From a checkpoint of a small mixture-of-experts model trained on Wikipedia.
Experts: 80 experts in each of 4 layers, 64 SwiGLU neurons an expert, 8 picks a token, a sigmoid router.
Below are experts of layer 4 (counted from 0) of a mixture-of-experts language model. Rows are named router (the router's row for the expert), gate (a neuron's input weights, with its number), up (a neuron's input weights, with its number) and show model dimensions 32-63. Each number is 500 + 50 x the weight over its row's rms, rounded and kept within 0 to 999. Numbers have three digits each.
Before each expert's rows: "mostly gets" lists some tokens that are sent to it at least half of the time. This comes from a sample of Wikipedia text that the model never trained on.

# expert 20
mostly gets: "ó", "ć", "ko", "í", "ș", "ú"
router:479457529445447513514526462496585487609614519519603469459490512509472542407498505531547518481417
gate0:460472498476497512499477467526427607450507558501486536456549451538502546544434526474398548535495
up0:443411464572476436528511391456430504509516523434436523502489514515538517598524429580536554416400
gate1:459473424572494491489582488394494568507467533486650596373470516607497485507479455427535430419400
up1:516552580441496449565438543423524496417449506499430544508430461544524517526605600518598508514513
gate2:463525516362603486547462547490517494522458461532521546599482513470443568366478466482509521511491
up2:559490485548522507474502627511542554500483526569579540566411485540496539485530449514504491476404
gate3:620415404492476487502553501446457626441631544479611539528467428448511436493506499583456575537419
up3:447558474514514452530517465598485528532494497474475534588439561477563485494421484459426493571620
gate4:437471521539417489488462443513571568495535463518424475486443644487457467560531477549502522449435
up4:491506496548578466511538486437479458462457558454560475543539384508611581481531453411469455516481
gate5:580543584511487495428497472523498499535514447521594460450503391461595500375513432534487488537501
up5:466477428477590451423458501504507484633551580530498485528435538509512500462473461538401499530554
gate6:433423568484472505481534542478514480547440434519530475500593557607501501469598528474459485550528
up6:349519522536575542409572543551455496521439488530407433495501592552483445474512532446483531550466
gate7:537529513462544536553611562536531544518589478415556517543598502416460520529584493502537476514440
up7:482410535470458488527486505525541487511512490456499544495636513497507478558575568455435497571496
gate8:478440481558468495530490434502495500570477539431555511498559466518475510450522589492476584503471
up8:396505582465481543461451472470541494506529538468491499429482465552421484499394535536499572488433
gate9:500494523471498492529524579638496487636490503510495597498527537497445438519485551543529548565350
up9:477576443497445405492469474558457467515420483552575583591481524492511483573487561473465484475454
gate10:461509541485438570506591485536503548550525448481495496548528456407527529498538493593508553626536
up10:524443502564445455529449557416493550494533490428504494390486452503548586406587572519566496449478
gate11:457519618462499507475406535562449550467559500513536530537491460596522498513478426481460535611574
up11:397523508510465530509431461498422510428523493428501520562625421553469544525462408513519518568490
gate12:449473523502531460437468554452496537588552465533459450493494536548570500537473544500516470508517
up12:487515495645510578468460471439478481607512529512527461474419574558550484504432568422592511501480
gate13:479432474469460514514547507453537498541510483647552482513550465533494598423530381517575556485593
up13:434478571401561505530494509393544477579458521556510442504546455470458560497441456522481482407527
gate14:522558430469502499575534503531522448522542523428508456491544452436550509567555454520505440512501
up14:462475470460549430544523459441481531504427526568484470515408528577463573456542540448579466475568
gate15:449525547447488533489518450515580486462531490545484463505507524505516443404423519465421533533489
up15:513508553496585574480460532533442550491520419480518460542495482493486516458567522537491487504542
gate16:558477467488527388492430474452480495545429506504576551606576465512468559499510598604556438504393
up16:504466441559563452534546496467514515537509463458550476538356555532605446447463562532485556499533
gate17:519473444537513509502505535508601455562529567497561517401491559484439519440466410633548473453478
up17:527534489483425472460423551389474415542512508557515494446474444424455500483536530474620523561399
gate18:507436563463418504513448525484583526511537552453505543543561602509467576545544549476606546636441
up18:507442605416518416510390421472506522527501528481439506571477551513451531472474540511501532622489
gate19:427559516489535460513448481620502490596493511462520480484483474485501540482465460549506488404471
up19:533351500510515502403496485571471465458477471428473555480452531531443544548498476570508516494536
gate20:510455501444536391433531528478512509634615477528505423549564506490536482517490479546532517469554
up20:590407468538549483433545481478531441487550575514564452475593473529496453500483514537584540516554
gate21:507452587496535474567459454492504497574551493512602495498507554568508449483490408496451468415456
up21:452490401543475539483567540547449378529427520455401522530487487495454526452521535438516506510529
gate22:475547445415513590509491545528540551534532485565480510510542506428497503503534588417494418461562
up22:515491442548455505448476530547506470546548563510479569449459517580410514461504416510524590515480
gate23:507479423510486461408501576536464529442528543525443490428462507475453472507535466496498567467505
up23:508541583482524505610434436462550512495474532583567484612538507435566498544466485525481459540507
gate24:562485493474450556536529470489484473454516498493442492447535552602459487631417510515544474426560
up24:537506503481546488507459599522549489481483545535406431577550444543433452483492483503542432434549
gate25:454537537474506557444458542508373570430540455576562494488451494549581493535388513461453425513466
up25:487459429588468483478436470471406472494466415569488444476550427545521435374489483565514508540467
gate26:480381506538525467503479586491444435593536492542481461493463463587477511486617504510438472528499
up26:553471480466554538464528401485491425501508487569435409577453418459566458525553491510503619530465
gate27:492491429544532536517474464412470508551518557456503578471473554465530478475422411493434392539461
up27:528540383470613564478536556552483491462553522511564509482537499532523430514480563501559517458519
gate28:486499452486417544457475434456481554570519494430499481419579534537518537448371528555582469489439
up28:633470573456525486440488549440544385428479425561542551455421461487473510438522462356529547450465
gate29:563490410485462512423530618529499499509449532541514528490519440513480479476554438518471546511465
up29:472461418485508494498498469408469477401534468494519496501531517558465477460490511466453447491496
gate30:540427581477464455454468590530507453446512498384455527385587593533460531495444440442557511425536
up30:482545581521459527450419531500473585505413447456577438572501470565477547542549460482443463454592
gate31:569489478499560405430535481519595461468550471566498488491496630450506479503525471509468510432561
up31:581473478499523481486461532554454500443451521472462464439542531446513536516524447503556501516528
gate32:507601435459475553495436502507594546520507563503478461449511549512556514477442556535493475587387
up32:407555503465443626545562521476519561418372534572492532586521476480480471437468452530570490538482
gate33:452508465634533500564459487475489504516439528498575527413452482649485391544577541482411530495411
up33:562495508453503565509553578578468485474464485555436463551493574383560523533412469501532437506552
gate34:423487507507517445420569497507591537545480497483520455502536584524544481487436503501531508481488
up34:489453508446435527487478505460436577408473452613606537509444472486553447468509561462485425504546
gate35:430561507609513550470469549472566467609648512429483496459501514523460464484458469565508474547529
up35:457543462558459496517493587506583519642557543546480594520489492513489500507489386476564518530508
gate36:470479491504423552438528524530504471551443523472531452523483479432457532501490418484472490591556
up36:531384482506464521508569553440570452550537519463485486478461475493521433491517474496586490465530
gate37:460544551491518460549461508556484530551509450509510487626493514595467497447461431526502504548405
up37:471534522521498574472529465523497511580526474562434523500476401543397473431504560537545522475525
gate38:448433518460442443536538533523451439540503542558549493543479503506403452475505534418564493471456
up38:569495587504459472507419492600417554431473429530558594592493575460541444495356507569462500536434
gate39:525375488472470426499529474466498511607598493569502525491569511460498555497605469488516504517494
up39:395500508530564475347614484455582436493461453505515492528517503517503514514492599459527452465447
gate40:518536535461518472493532480459603505540522436593598406419444559461433474554560487452485614499374
up40:554490551420498556515496539483498462557459464601487446449414482440426483482576553445367565512457
gate41:524429541474454421586530506526444481480522514557566542523367555443520607487525425582473503585492
up41:513509438522463416545623501550479438485493512566519470462425593572474542440500458535414561464481
gate42:384581610496525495438481513497503495502563433606514449620509538587531507562506505479433458497499
up42:583478541581507544485451500522472522470417516397448524496573470515530399603475473569477538576510
gate43:396481468467477417526450493532552571569530526481498433532468510488502597486512429544515523574477
up43:459519500470483543454539423565546440498509481380421564449441498527582509467422484462569446481550
gate44:530464462429546578654542561352530603469517514518521446640455482502537559469496466536439480561581
up44:438558520464514442539452512517584489442441495468539518414536505520505540513508535534654409496469
gate45:473426543499584491486498476523552483523423487454459444536538501505420485526408466472509526488536
up45:456463492486420496467525612522552536530632525503427538480506501483536498501472518543504491563485
gate46:460545496577516470461453447466507498471446404457551492527516446476450488539502479440485532554416
up46:551524536435447476516409467430422515536501582533475510464474554592574548419506569476453505438550
gate47:416537586531530560479513425495529471573540482508462434523480506531416466499535532532565472514485
up47:415518546437516563519538505444457548546521488543458439420504527565434469530461546505565548534586
gate48:519521462380443436503478440526519432517434468542534549530496434457525550527477547505511477477521
up48:608525560561435437504584523510567545476535557486539545510481500544437499511463522542464434532509
gate49:503567411495547481470485462512486435539435547482513462518489447517410422520537466463573479460471
up49:484522520574514490566554497559634465522546459504521491508545546491427464484456460472523479493541
gate50:455499427528479494419437511533498548586472474484499468521551540493467493489434527472506503520521
up50:427548540485529458534510580482461515521513500516516521442427459593504483429532502476505423425532
gate51:484513494460591574494466564537495530518501513405528471511510533491490422517509455572492475527433
up51:488520551591513389454406496497492570488393518488487419485446451525482544508511547545492521414570
gate52:608451461449541493490590564411560495454519529483508544542497490601575418556543475457484468447518
up52:401538515412496519460431414482462510535542491501520533515527436470467530525467545531457562518527
gate53:482456536454533429568518527454484561547472513516590427564509556454448493406542448505485470494561
up53:506531471534489560601483484517653432469552498473360519482525461506582553419449484504507517505484
gate54:480446509410506518496509495479570443609472523435495550432486548512490562479479533559445559584450
up54:439553507617531441447385501451478469610547491497467490379472529472524514501499527476551533544513
gate55:490517493449484477477497549502523457492505473604448489413512518585510449466436487462363437518524
up55:577516507472496499610541511511620543511481623482469520528453462466518550553509474468463520478433
gate56:446539564436440521526495514536505519443546471524499555483510531540522386531488561487506525432522
up56:542437573523422495452496528414471505469496534531502436453502514425504497531499453474469451641524
gate57:495527506501519487500505449526527538500542470437469542501539467396485480581520585467504537497495
up57:520475424531607396438524451538537513484499560482492516528408576383443582448431530506581504562518
gate58:534558522520490424471472505501565499447482541567525533503432531499456514504488559513456468381473
up58:532504549466509413583461476542511457512457466535479440389528537457545389537383377510482441498522
gate59:535544596451491450526525548456497439481496480564440512476580466575475498455482572575490454583503
up59:470563548433570501520406517585529474567460544557554491426497527450533538490504544523460433492571
gate60:520506447467542447549477487536589432492486454550561514449403502449529540425477527500568592535517
up60:537536443462481423491525523553533512520478437479497441496526461514489629477564520498580566478509

# expert 74
mostly gets: " David", " John", " Robert", " William", "ć", " James"
router:457474528423414512512495465488485496517585549497506449500556482539504527467467478474530459521444
gate0:442480556437524611534469513538549398427533494522497554545510483495458472457499550518507464537558
up0:529522490457544575496471540507528483515532461450596473603506557500457537583612584536510520519600
gate1:459531482484502552474431439500484532434496488472503483479518517449539561496578466532456523531443
up1:412458459544483511491526555459517588489514495500477556493518482581513539500516449545540424526474
gate2:375440560526579558544378555448417534557466533506494493515479464491538532515514505412620513509452
up2:525504526541458499563514494508456414524442511542525468506435413524468445488595485475543481491469
gate3:494490487442483462561535535383557438419497454539453433459471487542580494505455544479538437400575
up3:373458483429444539511494550377458506479516520529435537471507539510427462477492527440463513500470
gate4:610554438560539575432354466503513581477542506646556465458494385470482492482530514486442494549461
up4:530514461515615614520497470403499494475567454368530412463488466481381502543515579511461439534453
gate5:464437528504523517520529598543497457574537540491591562503518462490512435517464425538523589504580
up5:556543495496528476452454482503488415465485510481465510492524547417490503427537476563613464581387
gate6:574452486504539512459535497531524534489386566514553628504562586538376530499532500462518494490500
up6:487474476470495581480518420555446566547383532532457595511575514525379505541503501487522520517488
gate7:535433487544474550497440444524528548557495559451436553478670438521422440425554429489421518451546
up7:489490511488557496411577448526553391572480495501462490603302520499510523549483558522592465558525
gate8:489586502427531477537502538495602560499436566487488531539511454543490513439535489533578485550521
up8:395559548574404531487511550511503520593400389515475454466486447462435417555438556525516522532471
gate9:468542503467514455610393493528555503508554459486472485538472411537452422481503546465449456447477
up9:470493509523392554456544535456394602500545493484537486451462562488579598543515473541538553542592
gate10:529460467414455433464591521399502599501476465450558425474583458560495500457473482551477540576491
up10:431498518408512547536543575580509466476464507462430423554507492498447572539501426462460465465552
gate11:390477443492488518522505497527378455568532539539509518541470408509411503442554509509519478567510
up11:549485506507496492506454543551566481500455449534617477460533573502534471474502497493520511477432
gate12:511427526492420537536463568504559487459539542520558498485529514540512491342518512405511498469432
up12:477593506488432522588545427495445496491519489550446464544540523524403586522450501477432435500495
gate13:408480539475418517629529535562607565541512513569541530481571513561488484544524479449436496541481
up13:531541512483441545565462467563572563578479591528452532415511498511492484561452537513438527500452
gate14:471522483518473561415457557508448500455578503548486441411445494555501462526532431527299495534470
up14:575499498421541487585534547543481395481494465476493442505482479523506579555535504497517508506523
gate15:489534383498542453560490457482601501555559455468521508458537411410353527450485522453605568619465
up15:497537609446576519538542558474430508500422539486457534513514503412479485487473500523438489561513
gate16:446494478589504479527638542465520534441452528568447466632512444537578592553543442401628531558455
up16:563478496575550574434462460550593515592551508483524552602552611485498414532435489559448497472533
gate17:465475503490551449535548528438444469509543479545467471542515543558430622476523433522633483530462
up17:475459480608411486503539492525512540581475511492504529557487528496615560497533571363572470533509
gate18:553487493518489563445488394510488565513575537493485469510470462468454528469493467455494508499507
up18:539464494484549453566540557445503489437483507484509447448542546512582499433513521472458457507582
gate19:502445470503577418547593423518473512509488449463433510486522562525480565515510471509467456456424
up19:563366486489470477503522491478552623516451515468476544475464438557495535512497419562508527428487
gate20:551476446524472483512574511539424458501484508424522515494411533492527560442573490539449591478526
up20:526525449499447390442482531440479424634542527483452529412465503589502467547539542527496479500522
gate21:463539441579556594436523439535520472565498559461563578530463523483452579496526457430566438555394
up21:514511490570606535495473473486582498539495456405482468456475469499567498494456544509425540491545
gate22:447511438516455521462498553497506508525572455494490475414586486496419534474520571463472437510537
up22:475507506535477404474451538562497473548455552473536508539463470493587492606532445566520559461452
gate23:529486492517516514452535517479480486559496542552518530420491569555503613537528418613502464530451
up23:469608481495529563408496528463470499468494493435513453463477493445436506471424427563377512525365
gate24:479453434458535516498448548447455517558500494436532485478470583516464466545465515492527493416426
up24:472490489546344407479482490443495507489483472587506544480514531464529383517450513576563507458516
gate25:551554508504508534486518571462404554503521537556568459435594463517484503517484496482512583500501
up25:520406615407496601629483486448465529411506417476542486566541550520478484567472500534547475538529
gate26:455544566490448531575456493496509445499491511540544457465443458398465527572497604519488579585486
up26:389485515499431476491536445449476452541603482534529483462517455505436414451570502456449502504385
gate27:568590478483488494528537554508539524541565434484503483482498515542525528556381576514443477537547
up27:506454453459460596498455482505500457580503478533485526544599581550520425550498452520584482532520
gate28:514526488486515524536525489502516604538512465365497517397477460485485518507553435524536426498494
up28:520554541584537548611474441526490456464471479430461507450435475525551461445399514508544395467475
gate29:406466540480444466466444535500370590500489450555586444498509458613491527474592477589448495460571
up29:486469545446582491504421518525485465432487482448512545516531473521402495530525502435549464513557
gate30:468509491526487545498503487565564471497409556473556477522544471507473528350565510479507494572450
up30:569540473526433472505491483552489586520485538432557484521510449450465450510524591568464553533438
gate31:496478560508471480510584461487364494411533535534529610426504486469539509358496468560541476472513
up31:487486594511507516560461496454445425448425498525485540436457488444480501582458385561589491496476
gate32:472508444444550475532533603544527505520454470463458447536523446537528455453439523445579473553576
up32:541601425440523487512497504527485524545495484478477486531451451572488547534479459344599448459533
gate33:518519449518502505525497506436450481543498444499578485566325571487540480429546584548583523488580
up33:500512591461497556491521581471523597546496459415556537484539478518526476574597529487546452453479
gate34:514382497454461442515493513469652558487529519498402663483566437456533524546453497508519526546517
up34:514487430516473459509592460517503550505509460377431539441520440548359408465466518375506426548424
gate35:526468456430513534465424479505472554501497494559513508436512460540531504523472514509538450480574
up35:532503478504599520506536555526482475518412445480479478449501508571490478429563552441569515557555
gate36:454447612470408533497518545509561552584508513529539447377518543549498426442449569476383542579522
up36:558520447518456443508486510458470501509489526524492519512617545471493488480537483605543431571419
gate37:571495507531412512523454461542448476481536567571599460535515496576464494505491402545550519466557
up37:587471433526436537532557445533536530508429518423540505503507535595514437521488519497545478545448
gate38:483527375495523582434477429527507519532467490526437532587412481472507543537532524425500545558465
up38:455390460568538378554485562381542581493592435395519456512573437497511471504543566586496517464567
gate39:405504533504463516518464429458486486457571447429474505401464423496417454528474487469538461446399
up39:454508559410413409575469511410491506501484475416501478421522541457507569445515522400486538464482
gate40:459487483437456530557452572490421493470533491502556505456541500411482579492537516522474458484522
up40:536462502445503467476494572439527577514484432454490489555513484469542578529532500546558472518496
gate41:458481465364443473495478514443519469505464393548468498528502481509461561480525495502443504507384
up41:544504498612546483504467468513504498398514588482451496455471527548520534575502522522565487449625
gate42:445502469442530432565558472512583500499450548589561477498541583556457574440504621527485522474428
up42:580462525430434395540528517600421447490504478507523493483519570494432503450439466518515586528553
gate43:502467499489438573537557507603508547512503473516573440489490514489528478559577483476545498539567
up43:540467493516470557505540541560511486567506486566560447493593560564448452485519463442506489452585
gate44:460496497527512499484456518607406544445535474560497513607488544487575439619484519578495448514419
up44:521563494484557547492470483571500505530454507460455435467572458457474428485472462517477539457520
gate45:488351584501605445504502456500593575502482550523447504583496455550619584557419461532444536465560
up45:489576484556442484475496460519478509442525457481633454380456521499496485532493580573490475495491
gate46:467448484487479578475409494573544516547561491548483507434547513529530509463449552512432536590555
up46:530356567524505509496493422481428495526528534463540453518530530542594462440448445487488486567511
gate47:541453547516466602461503567532501500494525479483520530441458438490461487379430511476441479537508
up47:506500465476506614495524469452492564479553543503484496445503486440491594548509483534394460499532
gate48:398558492498465611435418539501553396506587544469517479579504491602398538480427515551481409493490
up48:533507518461580566521465539488553514529514558548509489626526530513458600312459493527470448512459
gate49:446512478543549457594447526534549491595469534475461497528567512463379560507521483516520453501547
up49:457479492522518516501514509449450532446495449453519537515445424519566417508474573442495510562404
gate50:571566495546534500513449512494437535457543538471569503504469432536488453610540486454557514484567
up50:528481493529572401472445536558498531538483532516480495457528495575522485359456543489558516429630
gate51:527499580441417481475509593498530549562514497516509460461559587512462520475477473508466511488518
up51:414490479500447461441572581546510471536483483550479406420521570554403488446407485510478498494547
gate52:437427504549449454452536451480489472474530505465531531564519577504484453411419488511439477559520
up52:455519573409399452477451550480418477452552503466532463534528467530479495479473494383472576509490
gate53:488382484473526548424561524506532540507489488526477462583537480565498530466488477479532561566487
up53:476529537498467474539485456525569506644576493427508571395506539460506507497555527624532461450474
gate54:446512527505537508546632514532486395605502517506576470506509463425457548497529611422521547481512
up54:507576529514579635507544525620424478506491545570465479449454560443523586489532636482443478462490
gate55:532611495579502626573480454421424520550506532483559513452502523478453608415556521499445512543402
up55:488541527489589471471571546463581549456443501505406454647485491513479451520563507539527505490584
gate56:498604543438532608437489480437489574468509549513518537525536518506571600486545511512463543524530
up56:500401557499468460432468519489491479454524484542472487526534477531398441532474501464527484533485
gate57:470497457471499537538549471457474493498419497459451534556488462448584491506500477454498564461583
up57:574504552546561568470442432512531439525551490461560448403491491499422461458473493536421484557483
gate58:519505483605441485469442464518458417534554435445505514477500553530501637519494484435584473508461
up58:439515460589586447526546510535498554462494492494495554518543537492466475537499568522417522458522
gate59:515477496497534492475444587521520551476532463451499514546472542518538544472487564485596541501555
up59:457529587457479532478492476489584397449556493604465472525426501528479535435439503496444437533590
gate60:526542569496495528494392509512448496496488523515517491468497385428552423454498388479491373510485
up60:458482524585497471580564515462495481512416449528419523554498503449516511504547558481509459429394

# expert 72
mostly gets: "iz", "os", "с", "ç", "z", " Gold"
router:501447526375523504467526473464551535539532486518557426468542481501528611508548545490510493512506
gate0:442487615506501495476497551461495480480511434536485475430518588437457501320449537508379523529495
up0:474517636487476491495489441558558502504481537545587526466525480476428619570558517456544504515501
gate1:516475537576510444494565500489590399532489497580510489492508510405470569523466562470555496424486
up1:511557535446478540459472404561617498502521460604508479483524590466484526584464534457547541468525
gate2:497484476441513377552429524496497550507526512439524517474482499460511616578521378477467551408448
up2:543466511580525537468433506397513459410555495595413495540666491598448469552531571457583504481535
gate3:554445540502513419513497546495502466477537557504513456547563529518522443517548559568532529405455
up3:619390585428537465574484466521521542499603518574550474537422468462533420531465504525472570574423
gate4:464531476446513386600518508475503526504500531505443510514540413535423530402584567569516479495432
up4:599575539570509442532411521635465574468555485523468540539457471511546509494476526508447482503522
gate5:546454534474347574530500494500524497500494445427515512364453498518502482484594454525427490506523
up5:595457614453444524517547508459527559516520500443466507530465558466454434539556443529427473593530
gate6:414598527648539364466500522442511510438625523517451507486574411467533526537478471569504504476504
up6:557472567518439416482445492496531506552498501448458535425541471538508446449415445416582466431493
gate7:572502446574534400520433519546507545528551524492449559588545530545534487476481463414482470422541
up7:550492542418569539493432534548443486538413485484522536452486420391530513555494473595455514444470
gate8:516506435608500444482555473604425521497410479623492504567525456469562464436575619490580547498534
up8:433410595574476489472605456566489499481512428509600508429440508511602473451556542511511493560502
gate9:470567410583467413514528480546602450484487498625527453451447495451538506446528496506479521572428
up9:490549501419552526611583603470515534555527494426433554371547510507395561482495532482517415479508
gate10:514533486430510531493488591507537476460515545512554485563499466484381512485488489509484434441524
up10:516447529502473493454475514522531502440504535457574413455449436446459476447480502596495505462528
gate11:431407529462508448478524511439502495546485468549499469522595422451518525503461443503479483540480
up11:505486539514467419406516439496544521503469495480417524533476365520528488477436451509482424598526
gate12:454482467607463467397562542393606572448457493499587509392625498494439523520430503515504536427554
up12:525460488512416508480547586467565417524566454527584450488600407553503519474427495528485512467476
gate13:474481465513521515479506531467488456567503559554465447418462574463596572396525524449505428539434
up13:471445534453439510426463493504492443478589546543405532503392595413485599604530492478545449565474
gate14:470551437461556568517433541559542603476531518500535555556527508541467470493538469577554557476542
up14:543484520464526444422439508438496542480485456507508497489530504559531582597479571548576478436503
gate15:546473550459526526529409467523485523475528499514546512563485532449514509545464467566450468523551
up15:512579460508430443440393460461522503508460488360490523457613589449506394516618475568486515526475
gate16:514455528461440442539433516578471507613571508443479490419501592518412612392524508513489433463551
up16:450418478525554448477509485466479466470469480402421503491506507513556490523435517538453493439601
gate17:542486536548493522489493542524546496407457488417506447451476552434598507442388517597486477527498
up17:555438520577519555473554541564546530541540462550379510498578589448627531484560463469440570516476
gate18:531521527506543456528489509575587565581423465536531495571508452466495446477544512534504512565479
up18:483543463452464571451470397451441552536553498456371427527529574475487559509534499466496544466575
gate19:487459510471524443488467532440445508501432509463494380531570508468413461517397534493496483451527
up19:506552458537471500540499465552492558556467469451497521623491454491445464514485562546538499539543
gate20:451485406452489554583523590500502392478504535536451460473424552485570587445605572532456509460530
up20:528477536557527474421518536482494481532438488514543486637461600500526545429570459434485523482523
gate21:557479429510533507492517513548455459556537464503524552447515510487543606387541518449384454477471
up21:445493529397534555495503538499388419528519467514508406548499521447624546437548599494485587480517
gate22:503444482460506510441433536410523466535536495495602447452494516531542543489553511487480533495482
up22:510448489453554507571461457486422522510526486533509482553454509557467498516518433500497562444394
gate23:404552434468429571458602419450452493509511552487537534538509510507456539434500547531602481537482
up23:435456469509515516588537482465456544456396516505524370552435472546435545484499474494578526469486
gate24:543409408342523460577535503522443494578547554551488442536609471452484538533572511483483530583525
up24:516465418467437438495515512535458469553504513450499546462641533526478439507556600421547538489499
gate25:437533463390488578482447449538461481523506471504526451509559578451494587569520444522483457556513
up25:564462426618509546544475505499478484504531503464447534464547547564484437638457525429464400501504
gate26:454572506497502518521450452381507449477475438592514488451466380488480572583482512551543532567436
up26:556469601523549560546532456592518521580505515484513464428451499486525499511462489538559454516471
gate27:578569468471538541615509457483456504509469514573561501573482501505461540514441571521478566583488
up27:463462550494504599548523520515397485440446494547495439455473494492487541444490508504619493542548
gate28:462576461458492508506540479485599488504536497495518531481482469478545476561530535511480446547446
up28:483467510573430567585491406494537529527464518532514512484408513510524565592512487566512440467599
gate29:534458444533576480515507464413526462516505573516501498478568618464511529496441459502414541491470
up29:452505536501554492564502591534372501436529468465508463427546496457505487535456527552542509507479
gate30:536529458495421458510454392454500537457467547475466505531465461476579538527458407457511515500537
up30:562517509439484521516530515457468507463604526431518614539538562470483477537429467496519578577502
gate31:468575514487680524409603462540519517491495510545537483518546484424536398507487548488553495436510
up31:479469510386393463562423529464444524464536498466521489522475491488534504466490525555417482578471
gate32:438425480464630567559506477512492458492469446501559509585510414536493518520466435577485519471580
up32:416397530506514504477510499527405478567551494431476568420622427488415461491404409442426506590545
gate33:467530560534502598426506472490453570453452472468506442527461457451497512468509443471439526377497
up33:368491530448407545503474512440511552512561530565465537534488492489443457532442442583458500506449
gate34:518517476545503432453418461540464526537553544595409486420503510533483496433524524510448428576510
up34:544480531432448449505601362517428513516545559420504469541546541557450482520502478550469607487483
gate35:434456433385485473583594481406537524496459514505414497486450523533440528525520497522483505431542
up35:535469524527468540491438498529497526603466538459446499501497483505485563552477450432554506518543
gate36:443465402604457436501552463611532490491565503506551484510639438476466458461439367449516504499528
up36:512549347429528503525530481601486524512551511523553524499538439440448521576481475464555487484512
gate37:453546438479445468469484507432552488520510550514442485408568529657525450441487532586479541470532
up37:506549562466470523524440591465553528499593529510447408428476549545518470473497501538503479430524
gate38:449409484451437512530461466489466409611481470494588496481494455543474517579469562467458445565457
up38:489511568568533537430433537472518591419552544508447513578465501518546479377460496573393487509474
gate39:553468398527491510447488561495486517547540519494536463526408423518483545509503494509484502453465
up39:542471453550555426559442525530543610512479462578556572503509548502440527586480529504528555426478
gate40:474483547512499478510432546471452493451486516409628527428531563519540557520517470473479484440485
up40:526595492545465457495601417521562493470453483550480502615435527505556494575411565548509529527419
gate41:401541423540482474420558502492427525559460416574449590480418526517453430508567595574433515487544
up41:558405421476490478471544446385458416499436497479485536561511537465515570517478447523451584505487
gate42:494514502471561507409530522406542517554510527539556578475437467553471491452491485529484511440426
up42:553551538463507469473545486494425528578563514557611476505530567433455525482488548602509519531433
gate43:534506520343553486446607507459454516490547516530454433570453553509532528478539513468409496505523
up43:539567495434436515493520439518434454457471502551555471521563442560520406477527487484602452491506
gate44:569529594483456531464532548443529507581517434538581506513498525587457450533431399588479546421471
up44:599458548516502512475494486410434535443560411493580570502509485513450492410487520559518544463464
gate45:510433453515525434475453405434486543513545486539418494548471444461517474476560518490477537542441
up45:433496492436446500448463462431482533407483468586495491538507521504473500411513493491515520563500
gate46:490426531486439393441526517511500575499497470573622480469513426491559578504474456431423540504443
up46:570465497431450499473530508493483563484470478503561528443560422459423480487595504481494462473475
gate47:521516516511546558634493512458493490525541474460561557447598489588497444382496484558487551534358
up47:500540569475520489423552518482470544555577442494548530556419479511582477463479470451458492555627
gate48:425544570477540526524546559449605484509494454509522462468530489476492526517452425449518530499532
up48:570489566561459449406519447498468445606460497598524536445575492484525469460544484497484497535519
gate49:461568406543550449507426457397451529557491587499438640392493481440510538481449479467468539495592
up49:460477499504408501523396533550523397497435584501564546441495421463542503481475531455544505457489
gate50:447500504452526539494569507500447473485578484491526512531554481446510530488498565578589487611542
up50:626507474454477534463447448491440562442513462458631436569531624497451439595482443508426591413484
gate51:523502543531514591573497543529585454487492490519473541577498528510476483471529482419432383523578
up51:538592520518510504502479537523488513476554470474540480475482412532470485391533454477547399466554
gate52:476474539500505564476479578421562469548425515438484458527584516534469435501453558441548494504502
up52:494456493555527487317419497466495508535481506521454526506556425470452469532471458493574437455486
gate53:407414587482463497454438511570411539488576497532547524532655543427465472525475568478577503558473
up53:510565663490461495517512505531613515476601497563516490467463525429466391593560540479454432545495
gate54:493475466601510391487508508529559603494527494444480445525425506469487441460467521544521521425448
up54:532507501521422499493564505488550452459509511402473472463479484525423518559445502523556523463461
gate55:479507606409490521542465520504582549410519467520391581449476412486524459532516522547451450446519
up55:533576559530513561490463467473492444518588459531547506458533480488516518443501513574434466495493
gate56:515544501381552452446364526526492536501546506475559544510583440464525604558551531521416513429470
up56:514476494449460479543477558441550518410548505484643454472457525502463656579550546543517530474518
gate57:435429542477439512531482517511613481554516537465571528521533510496488470511445478434554430547412
up57:473546458460530393496501572480476461529434482440604523524475493484531437538463511471598534541506
gate58:589469541386482501465483443462562607466567442493451418419458500530534483585627487448538508477546
up58:475483548471492485500566506410509452463561431438457583544454574542454524547556552531506483501462
gate59:483475616604481543496501535435501533480545458452483453511641503501497612472484498398602416574406
up59:555544449469426540479477443525530503542519559487446560474515369504525538496438435536593489539487
gate60:464443603515434404504487533623510611506446448522507495542533529483469546520603439526382507498515
up60:578486432422478513623465502471531509479550499477534500483499529502541451503377566456420552447551